Experts of a small language model.
Experts: 128 experts in each of 10 layers, 64 squared ReLU neurons an expert, 6 picks a token, a shared expert of 64 neurons.
Training: a variant of Muon for the experts, 440M tokens, 6711 steps.
Below are experts of layer 6 (counted from 0) of a mixture-of-experts language model. Rows are named up (a neuron's input weights, with its number) and show model dimensions 0-159. Each number is 50 + 10 x the weight over its row's rms, rounded and kept within 0 to 99.
Before each expert's rows: a language model's description of what the expert responds to. This comes from a sample of Wikipedia text that the model never trained on.

# expert 44
Description: Noun endings
up1:33 60 61 57 43 58 60 62 46 61 32 49 44 36 60 45 57 53 31 59 43 57 51 52 32 49 58 68 67 57 71 53 43 66 42 62 59 54 67 53 53 57 54 53 51 66 37 26 53 47 45 42 32 40 38 49 44 68 30 52 39 36 46 36 60 44 78 43 70 60 37 59 30 45 52 31 58 47 47 49 52 57 49 50 55 43 50 45 37 60 61 50 49 50 55 50 52 54 51 57 50 63 51 42 38 36 56 55 47 49 54 69 49 48 50 48 47 55 50 56 53 62 23 42 47 39 49 59 58 40 25 48 55 53 66 56 49 52 52 55 61 46 60 55 48 52 41 57 38 43 55 48 48 46 42 52 40 47 28 64

# expert 16
Description: Abstract nouns, pronouns
up1:58 47 46 44 45 22 57 66 32 54 65 61 60 46 41 54 45 62 67 26 50 30 55 54 40 49 44 51 38 56 56 48 57 44 52 25 33 37 45 35 46 43 49 40 50 43 60 72 46 48 66 61 49 67 52 61 52 47 61 47 58 36 43 35 48 40 29 64 65 44 53 50 45 51 63 36 44 50 52 44 38 51 72 49 51 57 46 54 43 51 69 68 51 52 44 51 56 38 63 42 59 46 57 52 37 67 69 45 48 54 55 54 51 59 45 42 56 33 50 39 53 49 65 60 59 59 62 54 45 45 43 56 40 50 44 41 59 45 39 53 48 67 49 59 55 29 59 31 51 43 51 62 58 53 57 54 55 49 34 38

# expert 54
Description: Foreign name onsets
up2:55 48 49 58 43 60 19 49 57 40 35 42 53 70 51 61 40 47 43 44 49 61 37 45 41 45 66 52 58 74 51 62 51 59 45 46 48 50 72 64 47 47 43 43 49 42 51 62 42 47 38 34 54 57 47 55 48 56 55 59 36 43 65 30 25 45 55 63 61 49 48 60 48 43 46 51 56 55 43 39 45 52 42 37 36 48 63 62 54 52 59 39 30 56 46 69 44 44 58 52 47 46 48 49 50 28 54 56 61 39 46 37 56 58 45 55 44 57 50 57 64 58 53 52 68 39 36 48 44 65 43 46 70 46 63 36 43 43 39 54 65 54 47 23 47 65 53 48 37 63 57 56 38 56 39 56 61 61 33 49

# expert 35
Description: Word-final letters
up0:62 46 74 42 41 46 51 39 37 39 40 59 41 60 55 47 64 62 58 39 55 48 58 27 30 53 52 64 39 42 69 47 30 45 56 78 44 47 55 58 52 67 45 62 46 54 48 43 53 49 53 42 53 55 63 29 56 60 40 57 58 48 59 56 59 57 60 59 56 50 35 32 60 46 57 32 42 50 50 49 53 45 48 42 55 50 68 39 47 48 63 51 44 62 49 36 51 52 68 52 53 46 34 35 60 48 40 57 48 46 56 49 48 49 38 36 58 50 58 33 59 41 51 46 61 65 32 64 57 53 40 63 51 59 45 50 56 52 42 38 47 69 54 47 47 53 70 65 60 57 55 45 26 38 46 39 42 49 31 55

# expert 58
Description: Name-ending pieces
up2:58 40 64 55 64 28 51 28 54 51 48 54 47 56 45 55 43 32 60 54 47 40 37 37 45 37 42 69 43 53 56 57 37 49 40 52 51 64 63 43 41 56 28 68 41 45 57 32 57 58 40 53 59 60 56 36 51 47 51 52 43 40 55 38 41 54 72 35 59 48 61 62 32 35 61 53 37 47 63 55 61 45 56 71 50 49 54 35 43 45 58 37 51 60 37 54 66 52 49 42 38 49 54 51 50 48 50 49 44 44 55 55 36 39 44 58 44 69 48 48 42 31 55 48 54 34 52 57 62 48 62 61 74 51 53 47 32 58 57 57 33 64 44 49 72 45 72 41 51 51 50 49 51 62 43 46 62 52 64 48

# expert 48
Description: Place-name pieces
up0:51 52 43 64 51 47 45 50 48 41 60 52 24 58 42 45 37 44 42 64 48 52 32 43 53 39 50 60 59 67 46 62 45 64 45 41 36 53 65 45 56 41 44 56 58 58 56 50 50 31 27 50 60 61 26 46 60 54 64 40 51 48 52 53 41 46 31 49 56 55 63 49 50 50 54 52 65 56 34 68 50 43 34 61 51 49 48 62 56 55 48 44 50 38 46 70 47 31 34 44 43 40 64 41 38 38 61 45 54 66 43 44 50 68 44 54 52 47 56 58 55 59 46 53 69 39 50 40 42 46 35 51 45 42 64 54 46 58 37 52 44 81 38 65 36 60 61 43 49 70 60 44 45 56 60 51 31 47 48 65

# expert 3
Description: Mid-word name pieces
up1:64 35 47 58 41 68 57 28 43 38 37 43 66 43 26 45 46 46 53 63 47 49 41 50 47 27 61 65 63 43 77 56 53 56 44 25 63 35 50 44 72 39 69 48 44 36 46 47 55 44 40 63 55 60 55 45 51 32 48 57 71 51 52 38 49 39 61 42 46 65 55 66 57 53 51 56 53 53 45 55 53 48 55 53 52 49 56 32 52 26 37 40 50 60 50 43 57 54 54 44 45 57 58 48 31 49 44 40 57 52 62 36 62 41 52 52 63 58 31 64 47 44 67 58 54 51 45 47 38 34 48 52 41 44 55 63 39 61 48 51 56 47 56 51 54 50 35 44 45 57 41 47 47 57 38 58 69 41 51 47

# expert 55
Description: Coordinates and markup symbols
up13:58 49 41 59 33 49 60 46 64 52 25 49 50 43 65 44 36 51 26 47 76 73 48 50 53 60 58 44 50 41 57 48 49 36 44 41 44 68 40 57 36 55 43 61 47 44 47 50 59 52 43 58 32 55 49 45 64 56 63 60 52 44 45 52 62 55 46 50 60 49 51 44 48 64 38 66 47 39 49 35 52 54 52 58 71 48 42 55 58 54 73 55 51 39 54 47 44 67 38 36 48 57 55 51 67 56 44 55 35 37 42 48 51 64 39 59 67 48 45 29 48 65 51 54 44 49 45 51 42 50 40 45 64 48 50 35 48 24 59 40 64 42 60 52 48 51 43 65 49 38 54 38 65 53 38 37 32 54 39 65

# expert 5
Description: Foreign name syllables
up6:43 40 43 47 63 47 55 37 48 54 51 56 44 50 42 48 56 46 46 58 49 50 35 42 69 55 85 44 48 54 46 40 50 48 52 52 45 65 47 54 39 31 68 44 29 63 49 74 55 45 36 51 57 50 48 58 45 54 56 45 51 33 54 68 59 56 65 56 48 59 71 60 59 44 49 54 36 23 48 62 68 35 64 70 50 55 50 52 58 52 57 63 48 54 35 49 55 41 67 58 49 49 63 72 45 45 33 58 29 54 42 50 40 54 57 48 61 44 48 53 42 39 50 52 41 45 44 40 45 55 32 56 52 47 64 37 72 49 47 43 57 45 46 27 45 56 46 44 44 58 55 37 60 50 60 51 36 33 52 56

# expert 51
Description: Person name endings
up1:39 42 35 51 71 35 52 40 37 61 48 50 51 42 64 43 49 64 61 52 48 38 52 45 53 35 40 39 68 51 58 42 53 61 60 26 46 47 46 32 54 50 55 73 42 51 60 33 34 34 43 40 44 51 55 40 44 45 50 67 56 40 60 62 48 33 45 61 42 39 36 41 49 55 55 44 46 47 75 60 58 57 53 49 44 56 50 58 46 67 53 48 57 38 42 49 43 55 53 58 66 51 64 58 51 39 53 45 49 51 51 52 39 42 43 58 40 59 52 48 41 47 56 52 60 31 57 67 67 44 46 43 55 55 46 33 67 53 65 51 46 34 40 38 43 36 65 41 49 46 49 66 44 38 42 58 37 71 41 76

# expert 7
Description: Mid-word Latin-style pieces
up1:42 45 69 31 63 60 50 48 51 60 44 52 54 44 49 38 45 55 51 42 44 43 36 40 55 62 58 68 43 56 53 51 66 45 34 43 44 45 54 45 55 60 56 44 58 69 53 55 53 45 29 51 54 61 51 51 48 48 34 62 41 48 55 54 40 38 65 54 54 56 40 54 49 52 40 52 25 64 55 58 33 53 53 52 50 31 59 56 40 47 49 54 58 53 25 59 59 81 58 48 44 51 30 45 49 47 41 71 54 50 34 52 64 50 28 46 35 50 30 50 63 29 57 57 51 50 55 50 39 38 42 60 67 40 56 58 51 42 47 43 63 51 44 35 54 62 67 50 51 58 48 39 56 39 58 52 40 41 62 72

# expert 32
Description: Metre unit and fragments
up0:35 47 45 49 54 62 42 59 49 57 59 47 28 59 54 41 63 57 62 66 35 55 45 44 61 35 49 36 70 49 40 39 60 60 53 31 59 34 47 63 58 44 59 42 53 46 59 45 50 40 54 47 35 46 63 65 61 43 61 43 39 53 33 51 35 39 46 53 65 43 34 65 44 52 58 43 41 72 35 34 63 35 52 45 49 54 66 28 66 49 47 66 47 56 60 59 55 47 30 29 39 42 59 45 54 36 54 50 62 49 41 37 51 53 30 49 48 57 46 47 59 34 64 56 57 48 38 53 50 54 56 47 57 60 55 58 50 52 63 62 47 56 51 38 52 62 56 44 59 64 72 34 56 51 44 52 50 53 48 57

# expert 47
Description: Dates, table abbreviations
up0:48 60 55 49 41 37 40 49 58 32 47 54 52 60 51 53 52 48 57 41 62 27 60 49 58 59 54 60 46 60 36 46 51 45 41 43 49 62 63 60 37 56 41 56 53 60 47 52 51 34 45 55 51 54 42 53 57 51 34 61 57 53 51 48 47 60 47 64 52 47 44 46 48 54 55 39 59 39 66 30 37 59 54 54 49 36 42 56 52 56 45 60 46 58 33 55 51 56 49 53 75 52 30 38 42 43 44 59 57 57 52 55 30 65 35 39 32 48 30 52 60 29 49 49 41 45 38 52 47 43 52 44 53 26 27 62 59 60 47 33 59 64 57 39 57 30 46 37 79 54 43 53 54 46 53 54 63 41 41 77

# expert 53
Description: Plural endings
up0:59 45 65 36 48 49 33 40 42 57 45 55 60 60 48 60 53 68 42 61 60 44 39 53 49 43 59 59 44 43 60 54 57 57 28 49 63 64 46 54 55 54 46 49 62 51 51 51 55 55 57 73 49 37 43 34 58 36 55 50 64 41 50 57 33 64 50 39 32 63 42 53 48 40 43 44 46 43 43 75 45 50 48 64 66 44 57 46 59 57 41 60 55 29 38 43 50 54 44 47 57 57 54 40 55 59 48 69 52 41 39 64 47 41 38 29 48 48 55 49 44 75 35 44 39 41 44 67 31 53 49 39 53 47 66 42 61 48 42 43 34 53 51 55 39 62 57 62 59 44 42 54 53 58 71 43 27 39 54 73

# expert 49
Description: Name and title starts
up2:57 42 49 40 51 50 50 39 67 63 41 41 55 56 48 46 45 45 45 50 55 64 70 45 41 57 56 63 49 50 48 62 55 40 32 49 38 70 70 59 39 44 63 40 47 37 42 53 63 56 52 63 43 36 32 39 68 55 43 47 36 61 54 42 69 47 43 45 63 47 49 37 46 52 47 41 65 46 42 42 51 39 41 64 56 38 52 50 40 48 56 33 45 27 50 34 56 58 78 55 63 39 48 33 43 53 32 58 47 46 37 64 41 52 45 56 69 55 54 65 40 46 58 58 56 62 73 48 51 62 60 57 56 46 62 66 54 55 53 47 58 33 35 41 52 43 46 51 44 47 70 54 52 55 60 35 58 47 42 55

# expert 4
Description: Infobox list dashes
up1:37 67 64 47 59 60 56 44 53 57 37 52 51 51 51 54 41 50 50 59 41 51 59 35 55 59 53 37 52 56 55 39 49 51 32 49 41 43 34 31 39 60 53 48 51 47 40 40 46 25 60 48 61 37 59 54 49 71 47 48 51 49 42 60 67 36 56 53 63 38 44 55 66 58 48 52 59 41 50 41 55 62 39 44 80 37 54 46 56 50 50 27 24 48 57 61 57 35 52 49 68 64 43 55 44 29 53 55 46 44 53 47 56 57 74 49 51 63 47 39 51 52 29 52 34 37 65 51 35 52 40 46 59 56 50 56 44 44 38 53 48 62 54 51 46 43 41 50 44 68 41 42 51 75 41 52 46 57 56 70

# expert 57
Description: Punctuation in structured data
up0:47 54 70 65 52 57 54 34 46 40 54 53 32 50 55 44 33 53 33 69 60 34 48 37 65 24 41 38 49 48 43 21 40 46 45 54 54 46 44 44 40 67 42 57 43 73 46 51 69 61 60 41 58 49 53 48 36 47 62 48 36 59 48 49 57 56 51 56 52 55 57 28 64 61 49 53 28 35 66 42 48 46 53 59 60 44 39 51 61 30 38 47 32 35 46 48 48 58 42 54 57 47 55 51 52 59 54 51 61 58 53 46 48 55 67 25 62 40 46 39 46 45 52 53 45 47 63 63 57 56 57 52 44 45 40 59 53 67 38 59 52 49 50 54 60 32 47 53 41 43 41 57 59 34 66 56 57 56 49 59

# expert 56
Description: Heading marks and modifiers
up1:51 55 57 55 45 41 39 44 42 30 46 59 39 53 62 56 42 39 52 56 59 64 53 46 57 41 55 61 53 40 53 38 52 43 48 40 48 42 54 58 47 49 26 41 47 69 52 64 66 57 50 55 71 42 38 54 53 49 65 53 64 43 49 52 72 53 34 63 55 40 48 49 56 42 47 64 50 51 45 51 47 55 44 44 65 30 76 31 59 53 58 40 46 49 46 60 39 38 51 48 65 66 55 36 55 47 41 65 32 48 37 47 36 58 70 31 58 56 40 36 57 40 67 58 52 61 50 53 48 45 40 29 47 52 55 33 67 47 65 44 44 41 52 43 60 43 54 59 53 58 61 55 60 59 29 50 36 31 57 47

# expert 39
Description: Nouns after determiners
up1:42 50 56 47 34 53 55 43 46 38 60 43 51 57 47 54 66 51 28 68 48 47 27 68 67 55 65 46 38 49 60 40 31 48 46 58 47 48 43 53 56 40 44 53 53 71 56 60 63 56 61 47 58 45 50 52 49 68 59 40 53 56 50 53 47 49 58 42 67 57 56 40 58 57 60 32 74 44 51 56 46 37 44 40 54 67 50 42 43 55 44 28 52 57 58 53 57 44 54 53 51 58 37 61 49 37 46 44 36 49 50 42 40 49 47 53 53 51 66 63 33 62 61 53 48 23 48 45 62 55 55 51 51 57 52 41 60 33 64 38 55 39 44 66 69 48 58 63 36 52 54 31 49 39 61 51 50 19 43 62

# expert 63
Description: Determiners and table row starts
up1:42 59 64 56 51 60 40 52 62 31 46 56 57 61 51 51 54 57 64 40 55 45 58 59 58 52 51 49 39 48 72 35 39 50 53 42 37 75 53 38 51 53 44 50 42 61 56 56 62 38 51 49 61 54 55 57 61 53 34 44 52 74 40 72 50 35 51 52 53 48 64 42 44 56 44 45 26 44 59 56 72 41 26 39 40 53 39 71 47 47 45 47 43 53 59 63 55 39 63 53 41 33 49 38 50 69 49 49 52 43 37 35 49 44 65 53 56 57 43 52 44 49 55 38 67 43 56 43 51 58 50 53 37 72 31 52 52 58 48 51 37 50 31 69 48 52 62 70 43 54 55 43 58 39 55 57 45 37 44 35

# expert 30
Description: Digits and inner fragments
up5:48 42 54 39 60 56 61 51 54 37 56 46 34 59 60 50 54 67 41 57 53 51 53 60 50 52 33 49 56 41 57 48 43 59 56 44 55 59 43 50 53 51 50 67 53 33 53 50 53 51 59 29 50 39 40 55 47 41 49 26 46 78 38 44 53 61 78 54 33 40 70 46 55 59 64 57 66 54 59 36 62 64 57 67 59 30 63 55 66 53 52 39 53 53 47 46 46 41 44 52 63 63 71 65 47 40 61 45 49 53 34 55 53 50 34 52 49 64 39 51 46 44 51 40 47 44 34 67 46 38 35 33 26 53 55 57 39 53 51 37 61 60 33 42 51 46 41 49 37 59 55 62 54 40 49 52 56 40 47 53